Experts of a small language model: vocabulary 5105, a variant of SOAP for the experts.
Below are experts of layer 5 (counted from 0) of a mixture-of-experts language model. Rows are named gate (a neuron's input weights, with its number), up (a neuron's input weights, with its number), down (a neuron's output weights, with its number) and show model dimensions 0-159. Each number is 500 + 40 x the weight over its row's rms, rounded and kept within 0 to 999. Numbers have three digits each.
Before each expert's rows: a language model's description of what the expert responds to; "gets" lists some tokens that make up at least twice as much of what it gets as of all text. This comes from a sample of Wikipedia text that the model never trained on. Tokens count by the router's weight.

# expert 26
It responds to: Capitals in acronyms. Uppercase letters without a leading space inside acronyms, codes and hyphenated names, such as CEO, EECS, PST, Guinea-Bissau, V-A.
gets: "A", " A", "M", "B", "C", "P"
gate5:491481490468518534458468539566527452499507475514451590514486507525403501475508477552513466481534553529574481549476460521542515453480517436570517453513459523524516546532513451501452504519498489471552508494498525552506526462436580416501511515471523465495453474459515504551542544456416519504496524504489491448428468474447534486423433440513458473487479489404396508521509450496501572598539462530458509602502493553494526450541488469474473523521491504501477435515458527569525490431481435
up5:618476483473527555551500495505490556494506505490394501473473540504591458545550500559490503508488523483469543547560456511505551520473533521485530569478474487522530533501482529518541496574461561512524492523505443525443485489535583523524464522548485525483460506522465537444541524446433552487480432492501498439507576507535500555427535506539427488481496532483548431485522471579475564479528471524568558461494482530406499578475481552494551562436491541478487488548470505558459578474500489
down5:497507482498474498541488493564535496472533566485534488445447497540469463459527549446556469499476386500479456496594453494461517512512482510484419553522445549459518499506533456445469509561443530543489501395495487529492460550503587509526523556492479554472473514561492492401497518547580497469417516509498475463497529543540515445423481487440544500540554503530537445573502499496548496487549473457461479517557496449480459486526459484512467494552407520478568458489586470518461501554491496
gate6:473468466515522488456537490522457501464495555541494536530422517495474515523542551525506487489496462438519504501483529446555416498453545418440507492499578437560483484542497507566554533442488467510525486456522507494495516514533442417442425525483554507566452526446488538544495491515479463502474509498474507476549474497469520504433486409508433530499453513475412527498465553501519481430377586535507545449524482531505507527528528450542511497481496401444536457474563500501443478520462412
up6:429580492442539523486534440495400577501509476468526526500513456506519516504465527525442466495502603456477554539474435502509534513459465491457498449518518526560505571563558450511528571552416518462424498453474557567520423418495481469471477486548553563530551517543483476525463457545542466517480506552501485483506500453552528533452521531499536555523485557459540520480490526469476524533537562441495426507503507557492557551491560560528542549505540498491561555502500535472515507490544480
down6:468431548552472436461463442514543522512514488437515515534588527496469574504520503420510538443465513461468492565452453532496526553459445510498548512540478443480489496493505489557457559454433455474489528534501518473506504562481497511492430479453546495437508521459505527452559430473487434475460520543572487423482581504513588558552484508497574500467493510485484488509532522508469551539582477493551491487510587561459519551455507490596526508569487517545445571475504494511496491449484454
gate7:551518517475544493519468508406485502515481409433488545459471473412421496522528585496488474560463525458486526585516587518459574515491534558508534515473510505563499516523451482486506536512444449447466551511500436525500484502518433567469471521470440512494536524536525504503467557481434535448524458487509566488472495552507542517512484580532499505467475578439547450490580499490552511511532474559476512515471478545455488492494414521568483486510536426546451508557583497552526524482554484
up7:569522568558544479420493506409453503518511503503533478507472463471434529506482580610443489582524488501509467563478556485426485530525499566456586447518592537539485492458504483540482594474500452474525579504484443511438484548551463508434494496483461547536494507483509539569491503438469482451484527505486519537547454515477520498549445474470491527460504596512522509461568488527536459471508490482487542520521524520488545527504478546573422469458473537502448471560519532524480487470548485
down7:482520464432468515419404526582487506458475436513483600485576506428557497502471495484504482531500495480502508505495474500558474431558464560531509533505457508458500536466410541539492469484493527506434488441431467565499504502557456590437488499518536494514470524500447514520451573490547495437459451537433537511493471496454466534528558542521565531565437492497448460474498553540487528466520473420527535461517476441466427478508520506451512442466460495492481503494543437434544523469471482

# expert 35
It responds to: Nationality and adjective endings. Nationality adjectives and adjective suffixes like American, British, -ian, -al, -ary, e.g. Armen-ian, Palestin-ian, Medie-val, ordin-ary.
gets: "ian", " American", "ial", "al", "ish", "ary"
gate7:534503494469482547445441561593467597453569491463450503505524485460478488427447535481571493564551432558549456524508446480516504503522478506480433544494446467519538524478506486495524489472494512453468473500441548553566469545506491510488515476485494500440560483488517491558514516553525471579429506532461481417480571526496521424516503487454562517504469495513504562538554520557571509464473509564502472491437478548511546465522501575445508572528573445447522464526500505564459513541456541
up7:592503551487446504475416458522394563544532513473476476506461510469583509410495488538549471527500481491542509499493436424471530485547446500517462563503507451495490480481541448466595465518482517490502505504435447469510498493503465527598564472525480500490554581487495501537590488534550471513460519533465466513541560528531495494482547490499532529506494462523465515497491500505579582403486508514575498547462571476501520501529466499496570492478522460436403442471525480466538545508542493
down7:519446394483517486597486475508547470526498495438531517456458482523496470544485517478531545425442556509513501393499552558546491547557480487416531510522514467503514503425457523483492498501528485562465525474581452453446520501493516549518511501444602579610507508464505480458486534563421454511498498513524556526491475452441508510480485472568482541545503520480556432491534560484511463474520522508454409465469513497423481484449535498509528492523486467537506558466546514526474510499471567
gate8:527537471465479520543437431500587512476498504484507503489554472422469478462458475542488522472484561513464530544544444483443548536482545456524543476491465550496484517487494519516489528551524413467444588514488550516557562501527525473492517512474519441511493555634396518458500545569489486539507506552518484486493477503550481480507500541557480489546483512590478446540518522495514450506561494489551477552526538482518581549529564455510504482440508507488413465521556606475504574453510520
up8:486530589436475467514473559484466471537544523523513429518422550489464507573438494516522511487501448436513490513493468524551477494499499469474493461545478536465489491497521521530479518531527497610428493460542503433552530525489563484496473471430576469444417502475484531509503464573423554454562523526487516535537486491574463546495491563415537511477371494471474531453474467564477489526470431530472530535543466448514491460416488487506555484428532473529504469538517436506500507474472506
down8:521449463524517502490442420490399474515503540483543473501522464445500594539523477587436524513504508462421472463584461502531482481505473504485457546525460578448476542486550555506566540550514515512504501462517511640500525528492443428432544480503449472514440483529513494499445534554602522545540556523478509476445511489481406478524466512518498488522478525483553522462470476430501499461520496529548505544523530446496523525534501409489557507505472479513403484479503551487525486495530518
gate9:500482466483506559480447515479534490443481495565544501556510484539512479430479494503403478531495475484473496460481485508529504475487453470472483520492480569524509514566459443495556442513499486505439516488545555485462511521554464514547559509543470454511533478535407437492542535477519517514488439507499511425519532533387465418420516444423546593479454472529419488411517495479559517474499453477545451451481508475507484500491501550453493480470561535556495524487454464431519479610477436
up9:444444478525522502499532494473466512560496535403485518535492483512504530539516556471501521469547477457444460550477518492546465493539420505499547460499502508441483486440503571459420543536522498475561445527450547514467491455439559530543385505519487556492516553447538555507520436559438485517515526502484477491488480517534513558512449535542484386490502606515553481594455470575421540452540560512499452504581497478488506525530514464535508516473482476458510463530510516542460500520555537
down9:490503505440501559462530477478493502448482507520563474459526486511450503475439449521445500516503576438487467506418553455555488556447439459508533507542476556525532419537543456528475430518479489468496539471507496505464489450429459475531516422516415484430491415485450561477501466489471533541511462550549548505579493493544505534472490401487557519423493555471508489522537526475517590461462548495542532500488467476479464483509395524466398488494462548491553530453494535519528493486534485

# expert 34
It responds to: Linking verbs and as. Function words like as, was, is, became, out, both, because in narrative sentences, plus the ist piece in Pakistani, Pristina.
gets: " as", " was", "ist", " is", " out", " also"
gate1:483521570487473451478487489510450490536530489468456503542442423557587464541570523495524500478505542499563570525452541513486489480584463423536488573489524465513529493447520495506440526568453498536529467541451531548536524527456465404535541487549463534548453463509466478511534496563533480545439495450526488469555415473504521482527516497508517510482550496544487522417544504513551466489515550502493500485510568556465499561501560544534545545536460454497409411497548531478526588530456482
up1:536547531555428512535522480456503512487485504505502567512562490514479498544497479507419508580474520506465535542588461528523510499469587506556417506541415524472511513507454510536445541520500580527478522520479541464463524502448548442480470508496423495517519482558553455502542515517474555403474545407420506552476548520524493501477505478553530472527523478552417463500545428490511494449470527499501507468508482538483540424606494532485502451593537505549484493560443479522491466443529496
down1:519493461437439535511521472493503494560462488473476516506552410422509466484472516537517502486421460562460510440477541492504494525548625582473569478542397551455533507525439474523524516420506508435531535509486547439482497501534496444462494462436537485455515457513548449485504458540433532572487504501416459516484456440461500477481417494561474484480464545498431474403503491482474443478506525455516513609481476492483465512501477507499471523480491550474524551500515447534488487517469516
gate2:467548544478547474536501526529531470436562532474483512514569459475509449539465536501509509457534557454536488518510555456574498452495374506496570546528441500477504535524549466587499543480510509496479525473480476516515487508461524443526453470553511485449423479543486527469518516443485578484473524472428538496488507560552500510530446521483409525501428501531559459392469487520492519434532495473551456530565526467553565569495416527529415461505506544518494493551497460572513488510526496
up2:544480531503477467544529482495476463502374540491534389505465464451496504474540523527501497479512505536531468396475567509501446432513482475489502523445523543467459501519542568523458477497486566485486489444470488533489470452438512459508388480550581526465556467510445563448494529518473497595444474467513526483459528484438518503550528547443477449428472522461537489551519485462505586518569502501492491438486566477522508526487501504584533480513430407504498520499481495484549466511452481
down2:389487497400487507518482511504454534459609449516468467521578464504544476551456525496461472513503504668454438572467490437518509464525493492544495465500463505519552484469507472497526525449539433535484518536458554553487510506542506507526511584488459539523525497496469494443497446496503487508496504446478516512486499416562496439468457488505541473477512589501509474523525476545532596510542486461486504540503522557514457519416511560574563460524531468526509453487479547520479472465462515
gate3:518519439509541469533557445504561503531459525422448438546535486462519465554466551459548479450441521435428475508546481549480466529493527440490435438550543507427481451533428498508425534567455450459476537521461488459506520435532484529451510457543471507483536505545452522559500498455549532478519556546557506543439430488562562492451524484425448581437476534447461507513509543517552572479447510478521527522459579506507464509512458476488528557510505498533540488466482504490549516531497475
up3:488522516491528527443480441484504492502487468481471528562528466487464437560554511487491504554532506518567494489496553436499474504471463543509470518514531514477502448546568513487495431514533497550465497470554451489495480571528519489473453443507517497557516481433580536475467480494487467462524602531458510511509624481442388499530391477493538454446465489500510503469440529485495548548495520482440514569461534553499514450473443509422504481402501569554480541521486520534453485444580454
down3:496491503541531482488525497506542449521532445511430540493534443443517532513532437536405508460471563415433457519483508503494500461497471515537541543541568508491385478505506444435484518472475497395543521495461543485532497561472490504564526542432526568562467480539463453475497471526441457495585543509537510519466471520535485441553488549437490516507494571510495524498457547481394484496427475458520482484475536545493488535551534481556575492479501502462517479544576437552485458524507467

# expert 19
It responds to: Table cell separators. Pipe characters between cells in wiki tables of sports results, charts, reviews and elections, sometimes semicolons in lists.
gets: " |", ";", ".;", "%;"
gate2:511488479518493503502477428452527500509520510507527504510542508572564479520471520522509482478455525476633435521464523516418439437523539497475473602458491543508530486534403511547568537553577492468578495533478449467539460524478398495469569514506443571466463512478496502540452472511510510484509537525521454488534393529494472512513451492476486539445498478431497450522468534496528480488457529455459530429415562561540471557564546500510488454507537476539518523458505556503463527501490504
up2:458538504519479452472473511546445480495556428476417521500459503525512492550563490510495539418520486533534532475437522471537500489497508446555493434451488416550474490492544505430439457451479500515478509497450587519418514545527511482556508521534478444526538428456556509498525488532469509554486487575502551508480528465450437449544493415509515496473492508562467470510542556540473493531515402492442501548536442462464524534429483365510525493540475489510466501488531440516573533526509543
down2:453507466484575526480516495555540494506477513553497506478537468484438557482444487495474517555552528516507489457524523480499469490500503495496535459528521507532489385510463601519446532535503456545485496482488522526441490562454509510584555491594464541439490551458554572429508498420485510548596498499398429463481567500543513413508521541456460523504498486481510514402540562513458541531455439469477449466552546552486476463455510512519544464527424502509467512522465545502482511542506491
gate3:605480536541495507438510502547486511462526517509472482514515518485603473547468486539492541494449477567474471470488454414502553487435449486437464486623533503460524474489499487573471433505499506499514503536502468426501535550560510432472551450458450481498462530495471501522493516488462489506496473517501530550493384451463521509466514522445445501522526476464464512430511559461425523521477551519532563519561547474496547524508553503482543538475503527503562464538547536632552475478501453
up3:485482485532513585509451589482527436553493460458427535511515552485548511490526479480563448520446419429450495467501514528566535550523520524526487491457462461496509497493501440536497518439415543477555486551521532505462520489466420437511509521511524512473501476515452491510488453497475539475515515421487450495523446447513519458531431599510561508495527512503490498517518497563608436526457515562456549545497494501490496513443640505444486576529510432463518499539509500428471479485486489
down3:547500527496530512551505491472501463514511501470537444468524481440553495554534577534510476418487467528502545489529486472518529506505417541449419475529515417518530507563461472501447480449397545517482498558487460485510484462529500470441425486529538515489503497588458528488524487524523538495500463483418456527489457532500463506504525542564570506519533493542497524532508547596459472553503538509465588479494504510539574576493490478452616517483468542477404468502450530484536453406500470
gate4:453573454512502552514500533539484513498603504530511574519497512498519465542488496462490433512592453485578495538534490555516466459537492507600479509470508446524515502532575507443582528515460507465496513468556549452505520516481426493452434497452418566492516503517547435536533466549532438481478449563457521431421481526412520439476506429474478486505517488495497523458478527483541497515486500526503521505521530565467505533533465448500461477460407547540422512488471554503523419537521486
up4:467536517453516496550475526573465492445476489555472478465458479467512487534476464457470448505454472472530468452415523501457543525488474467495500544474444536555588503522420425507524472625456503423381574536463509532532514449446491503466514520514436521512516436498492482503538469453436485567522491499515559518542540513457448519505492476450469455477489527530479520455471484446470456493517479432514482504420560418516518546555524432449520506500498455512483472457518544579505465550469474
down4:557494493489537541451407550456524461563436510499496471498536472546496515465500509471534562493539508472475495502496486434411405505473479561460572469501497497496542537548496504531543456556481452464463478511506486526541522504532449486575557441477503477448547517484567487470450579528543528482557494533500484493565544527568478536531462465495484607516461483557562506534520473480527450496515451575565520431559537491501504485520512480473571442536428472437506567534481450520485435501521567

# expert 17
It responds to: Concessives and table pipes. Concessive words such as however, although, though, plus pipes separating table cells in succession boxes and award tables.
gets: " |", " that", ")", " has", "\"", "%"
gate5:545540515451480506436537514487461535509481531570569512467551492451472487490523505484551490506581501531462490505504459474479557497466487470461505443522517467424495469506494437510531428466504488609508517499503484521582520519471475492550541505574512502452488459533476531482458536492465516446497468482440494488463463418498488521450484492530536457448486460530471557505516463524497508478552496501588478533472414551478463578494395531460527533415537584465467551480429564494460508431598557
up5:455484481549470515527484473560513468496530525488444464542444614481508556507479489495498530451471494547503560454516600486474488527497437521477544566465472510512521583569569485440457556559501533459471519428486517422473495470544583478542486529469482521472465485468506476555508455503466564542453491448557558474518479547485483521508521501490507578526500488519574471494524423448492493504526577532462520465577525495509500462520598451564471489524476453485454472515518475473590491555436460
down5:522477465512450543435491531604519477481512516407456518478473499544513472481530488522516431419553515574454484430528469548469506514488515504488458463475524480492513500491450468616480454506462470475506509468470481496488604471503465468531518486504522498433518488463461498490464520454417435489530569582464511468438491567522480484445479490509508508523561511432527542520486432504488490427514502507465383584464482455517474504505534491476542481553543477494536579527555571453510563472517549
gate6:485409500459447441519528505587533524466486407516468516486545552538483541479506540494463529492533564528516497433466481561474409498528428567498549470563479445501528526531500508469520477540489531537470430445526491542547492576564504514515464485477473549464539522571490508552535606527426543533463474447470514459441485531479537547464485567495496494470420463500500474576566496487447486494482437461498495533457483454492464527474543576509557516577490496543517498435516507459542490522531520
up6:564460578493566562599448524474548441447530476450473489474512508451458485460532486550503557490486510487433515439443564507449417516527490486451461490440526451472515500427537539539495517494450469517520544483521505498512511474517471509457541586511444560469527568515496532496438526499497504566503512562528558540549582520535536538516444488583506506431471527479491520484532534499488544509539465483616475490536520519538505549419597525410529528509515519499539464519480465547503494505511496
down6:449503503444567585443478477527457499449525488569474522479457512545501520559507508479512493553521437425488479512446482507489438468471523448520523416483504470539566423524515496506484518506500475436490512455528506563531531476591529583493485507481491456479494518509531551561543536489459510526520460523442484482554565471515554479457491533442433501558524558497467478566562429523544464506501471507444416491524513454450492506492518469511495454481538505517519396491551476493380446478409483
gate7:470496474488491514570524459465492544423538513494486471482491514504460496455475550437538434522431508472468483486501477532540477490510435510490500472437493550478543497523522473494535429521500535479460504549485499479514516488492474575538530538481533495580552548495519530503472419511520472504516476572529461493470512541466458508587545521570500527454502510527494442536451545518509525473359451482521543464472592448482439486436509429541493507529633459489465501407483413513566533547513482
up7:530408518454508497471508483449529557491538497574414466468534460579487464379525503471443505404522483478495556471502508444478485536506531412525502526492553525515478517504497478510465575439491519516474531478558519501515462445518496530464450503494429504507474486437537520499444441483520429532587423507488585550532536437473474471472463536499473484485543506525528523489479472512426505528465585523492528514464455468476449437471539473430450446506452543421483452465491534512460510528525469
down7:559494549492563519514468474496484414464489507464449515523471568490516486473508494521431537557525512570542504468491507535487545543492536546520501499446438505511470445497513563492469467455493529464618537500475536480538470524459457458420473409583497470478439424474435487555496459451535468465442540522441468501404431499495483446457523541511502533490547465456518529526467487492500478489541497590488499456511486511484491456487467471418419471542490468540544439406533512472469517509461555

# expert 18
It responds to: Subject pronouns. Personal pronouns as clause subjects, like he, it, she, they, you, there, who, usually before was, is or had, including song titles.
gets: " he", " it", " He", " It", " she", " they"
gate1:476441499551429475489454526457538456467492515529567473513531512507465497508526520470476557504460573506502472548507522532526526525480446533415508579514442537510506422438498485570482500544481436565520574543520477435551563516543502506552466521517475523501515408538510541516522519485476463456415559477442532500506574570488473505497529497564444506546516502435508492571456542443490535548549453439528463489435500543452441547506494437414483458472528513444509467472534520533496512569496547
up1:518439577535467507570519540494584488557506505516547476535463550525480526498572471479587500477468489480541492504527485527556507532444471537430545518496494579546516539525598514500504437567522456574538493443546532482570446469541447601532563475479480519489518470523475429559532463509540465486553500532540551555469484544483523473476568480461439518461549525507438540524474460447443494483475524516485488583568555493533459528550535480455514514541457460471450517496569489493504509489455501
down1:446497517546491502508454501489486474483519505473467528464492553549534461543531514519537525518430461519504582561445600552561475488432480516517496499424514450490511474505495469489521542465452515529501466556573491452505492440471516571428541472493486589593588475472477535488452530448552546462551526441454524520527459491489482500531455536512495523612482439478520592441536466556491531485553451438457495568501461498504454495505520460494465462475506492502590441497540460553532528531482515
gate2:464496472413379467526459470422490571507452471489472499487522512512480498468535503559504515512495514477473505567476456537474489508517617497506472466468507496480522482490486504426450488514530472517536509510527558531489502562556566504527420534511487533519430503541535588523459514463553532584464448430461471547454484555485466412538508457461469469485590546508508453534495468481508518507513519470488485568519525521552502475526612547524505477440503453501458526499470473511554472594441548
up2:499492580565483439495466560606492526514582575482496458446561527510584552445447497445521519458525511472473519476491452526530535535502463556576500482537513444468534523539498511493493552438507479496520476530508575446434540506535524494529459460513520555544496494482467455494556450428517440513550458565539443519538442480532483477525452498506545389505503502526481526456551486535532551541576499592484550544497457442544493537483480540517564561499543528499520467472456508511506517488471540
down2:473495536500433477482424504483559516490510531486447507450553579542502540509550518470511523473542497475402438476558448526453482535441514519502440497472509547533578477530501504477560516499509550518503474390513539455487494524536503579428453431552477611490516529504452515534462508522505504491481496525477443510538481508418479474488430505456551492455493475442467569495512558438502467428519415528425515539503526511528590481509496432456551528521554450517489434493507454476502507488486545
gate3:559435479500408465450496507505502450513490509510479514481447553465455552532505501548495457505497513473530481476516492486570430506503496450475557553508466522462506522541549481596461482488409501492424515494542488545462542539510612495491532440497590500490483496506480449516541429514505575556534487453503467535551452441510495448449423503487467507504533494492516483499457491527497500562376517442395502531499457475516525533502496555488454502517528574492492489434459443488482413432476506
up3:513472508433529526483486531469465474519548433538502446596491506449511507443553605538468507479502513454530503510563474532438452485509467514452439449587475605536486518460422499529522452451479487464530525496515458548479528507486534471533412517422526485491472487583450547478471478468484508499476495518511457517501483455476504486418482387487472495488532517484512547492542522484476428578476490478513414466565490438458464547495585422516549490487480514498467521487548494521567459469504494
down3:454549504491503553503475555564503432532458532480470517479496452422524434449485515427500516483468440393513567531560459508461492507481500482491569509459497496497506462479507506517512495463556536513493496559526537550517467476409462583436539451481598551522405433538578423557528527467496525499455523487450509470509539520435533526510532580427433543460522456486502504489497471512518437493459584465490473532481500476528514546500574496517439431470449534490511524511477501507538538508490493

# expert 31
It responds to: Verb-derived suffixes. Suffixes like -ing, -ed, -ation, -ated completing verbs and verbal nouns, e.g. Poll-ing, defin-ing, gradu-ation, requir-ing.
gets: "ing", "ed", "ation", "ated", "ating", "ical"
gate2:471556514456482531477503506445486572518573518548546491558487435489509522499494492462519446536487469453496481569510466473497516549526496500453552548545445487536493513446518590430490508489523527526520462566487451515424467437543531427585507554515429493478497513462487527559509562514467432498526466607575435534471519405531498550494509446532511489528413508500470521466559459466513499465493489530398485461518501504496542485447423462491502518521506490538465423471498578546490519485463466
up2:455529450450530520553518516493448451565524486519538563526489432485437520560500442503506494513505488477518504525465472468528492536506439495557557492478533484481490491540546495425543463531460484531535484399499495471499455536456430529422506467442411483515479527484441552497473448494520511551472624511442539501470459509540502545441535489586474477521470492468484494494536613527513468470517524480533512477442487498528553552566509492523524533494532503483423469503394500499562391489548491
down2:520558502479477472511448536526500550534482489557532559531493515509572467490535484425503560495440598486479539426490538468518513427470551484489439527487517493518457584475519541525459501528504465458468484486514529540443446469453469450498533444536477544520406495462508500548509519413532490557456484452539512490439535521477514495504452478502497489564479559494456487468421538552526561508484481534500571454427526488481493429504505539579468569548464495475547409459516442495557524456582533
gate3:540452532526576529468512493622501409467513563542490488465540479464476477482513556489534505526416465503518568487434574525523562466438577564471470478515435457530457533507529552501468449437440497412526447492465515515541478499486575499489479449512536512480484512484465487486457502491439481439472435531582556512405575453443509558477515500445448492560494548466501498508503524487470513523482469483534474498495508441499575492484492567500483484469431519492475462446503495497559494517558511
up3:480537463508525515532478497440526499534555512499495461538460493395462485529555466549501493465506515411485512547588512531446500503477484516561465532549529467523568468463515540457521446497480543548510520528451406503551532505493464480500516473478452588479520502506534474539521548449558549450587512499489448491476477452548522456536538580505495523482497471473516512431466522475554527526523574459522521487480481461552433546469497441515576466608559527410518464504465403504458476458474508
down3:485495528561458506489559479440597537585495457471508556568555486538462522484494476494514517434446481419447525476504486487433516601504406478488443515454522573511480491463539473493450521520496508528558482497394511512432496526520486457571478561544483499475481512568516575495455514506554501454479476468539491484454507471565521524489471524542535425454480516557448517504508489536512536478512498509501535433518542456375498523486517561602540546492491521484491510539499496434520532506538503
gate4:393481534521479479484513507495472471472501575473457531483435486490451503482454452482510478565538510533493494524589522516479491580520506540499510525520562582505508564594531528467511619542477500489531505507513597528527495518536566435470536513518502492474522483499482475497450480512474520440489518406506501473579555479567504462506516480526483548393505521442525427416474500497567471489470440571524417479473468440521543444538461485507511487497519513550521527470521477414468499534512527
up4:513535494533502478510564487525540463505541585531509469445556439452501541479491510425467523528484492482523527478580497499474484547512440525503518472523504459542533481481504460495505516517484512518555565485481529529483485533521538473432441492526589582526510470529480587431487465496551578467421483488532587490551518444504539565477492507460504535521485428467512527478500491577405534419553482587555532534526545516515464491412484533492515496521518484464510513451534442529391577493456512
down4:453463522411519493521611470434477445538436504496466448540559523426514487503458459496511535439549475422501567509503459541457531489509480536530451541501492482451532527471471519512483520519521515529488479506478457499523496527475525547509520525429515492465509502505488552612510531449500438480508447500514467474486447545561631459563499532487448496500545486491511536500475478505601477500478505442499531497450538561378445496513523449470552470530433457473508468552494577454528478489450509

# expert 4
It responds to: Single-letter s/e pieces. Short word-piece tokens such as e, S, s, re, et inside names and words, e.g. Met-e-orological, Torn-e-o, S-port, CS-S.
gets: "e", "S", " S", "s", " re", "es"
gate5:548486517468510510469523521467383523519511485495593521534573584498585498487583517480488484477470475491516470481460558495458523512491476494462543513523465507577555495438524433494478457500461488545501473458438521486455526498547466419503627505476502490497497466540470620525528467494503472496552501500517543438484527503423488455525548422556484537469549478569541577447541518534468465485470529478525477418506561502482522570442539468477536527531489467548508451522553503505480473519479529
up5:454476484477499509486552507498537461456454467464485459499474473425532453492445377542526554460519549517490490455565431503452514519489516506542483428432441530478502522563569539447458494492549444481569577499546494482477499509436564496495482489509526519434464548493511483460470478496508469466509544453543510497552484479529471486380526467507510496546491512526449560512420444438448547537486512507479572569529512416501495571491438514525455472486540565494548503450502481549534464441482453
down5:432565479545557496488509478544614498503488573516550576430486527521471551512498512524505415504524504543480495559515553570506503411476416518558489499448524475503542520546496467585533507501448539491562480411499549490533490455460527482506427445517499470504493473456514514535476515464584499493492594483478474515477493553545567503560471502495451472549434431491441508531495522525479554546488529488498480528483478541435522425485532531538508590533500547559465504530527453555479478504515471
gate6:508462438579487512507499537507475432524540457558519544544540430443495493405440481458489566524490514506448519560549495540491632488482506517472520484416474553461533606505566507461548449564485461504516476539460511522517526418517439540489547503447493498484533492455505461473518474544560559521527467458535467468560465515452473454494458419528469504511493538481481475440492471446485494493557539529492432487564487492548546559464436535489505540495484498497515524484572532443546488466468526
up6:538586563472469514593520502545512472504489389561525520465485522462543526440515524505524540590454536536521472518495512558498534534485526519567446534468486512505462520487515474485562516469450544449566474528533515491511484503523457491455489504473471596488464542487588443473476552529509523510524542460515449384471548478451526591496508526512493461527497465524570518524476532533502537456487538475500426592485489563468538524540466419470460538462531590513550517521539516498502449496483453
down6:504545502447495504527495570524471495515474497538529545541561509514496575584478531466497420432497494424515436405497457566482534529480486513506449456600477446462512482501490499492480511549541534551533497462432503465467501527461487506554472459492481524486469547528553504513455500495522513535434470470495541479476529552496537556522495603483581521530479458538496507528526604407540415528483532492528528503460499465407571481424481506517548514504438540421449476507452499506458487527463499
gate7:551515419568458524438500504479499431496433480529517479511514474499454537524443480462442467480465507543464455458428525544495460409503507534563502484478437534462497507481480467479487446522473491462535551489550551470548557485476491522523434538516475542548527616513402461555457496431584500513458537418429539562417528612570504521481532512502487495503483496528530438524522477541527506479502487486486439499521503565485455508468506484520512478462551544481498538483490426448517526491460457
up7:530472473520445498510488479564511481499420527525497521511498462537474479531505471506456463422507502538515456490432472462512529471510556450554451466461365471425539471451564510489503477520438517468550490513535526492527559512458484440482524514502482485563510532559515472500487559448573531521517568395485450530472491599536482513459481585512485487572486501515514443449585448482478488590523503478527445503517499539551419487448451460456508501454471494524488510453539476442549534550515468
down7:473586443416457540551443530546500503591556537538486444435492484542535495500538478472472477471491470485515494545517467516476548488510541510467464514495428548418553494563487481486471463480614442479446517430524548465450465453555500516480532502561478516512434463443557469473497518498542406479462458440519545448542486490447428467463430482468485525544521486539449485479566512508477495491531436518555459454498457517442508481515485461546494482518517555502452429522491567534533485527548517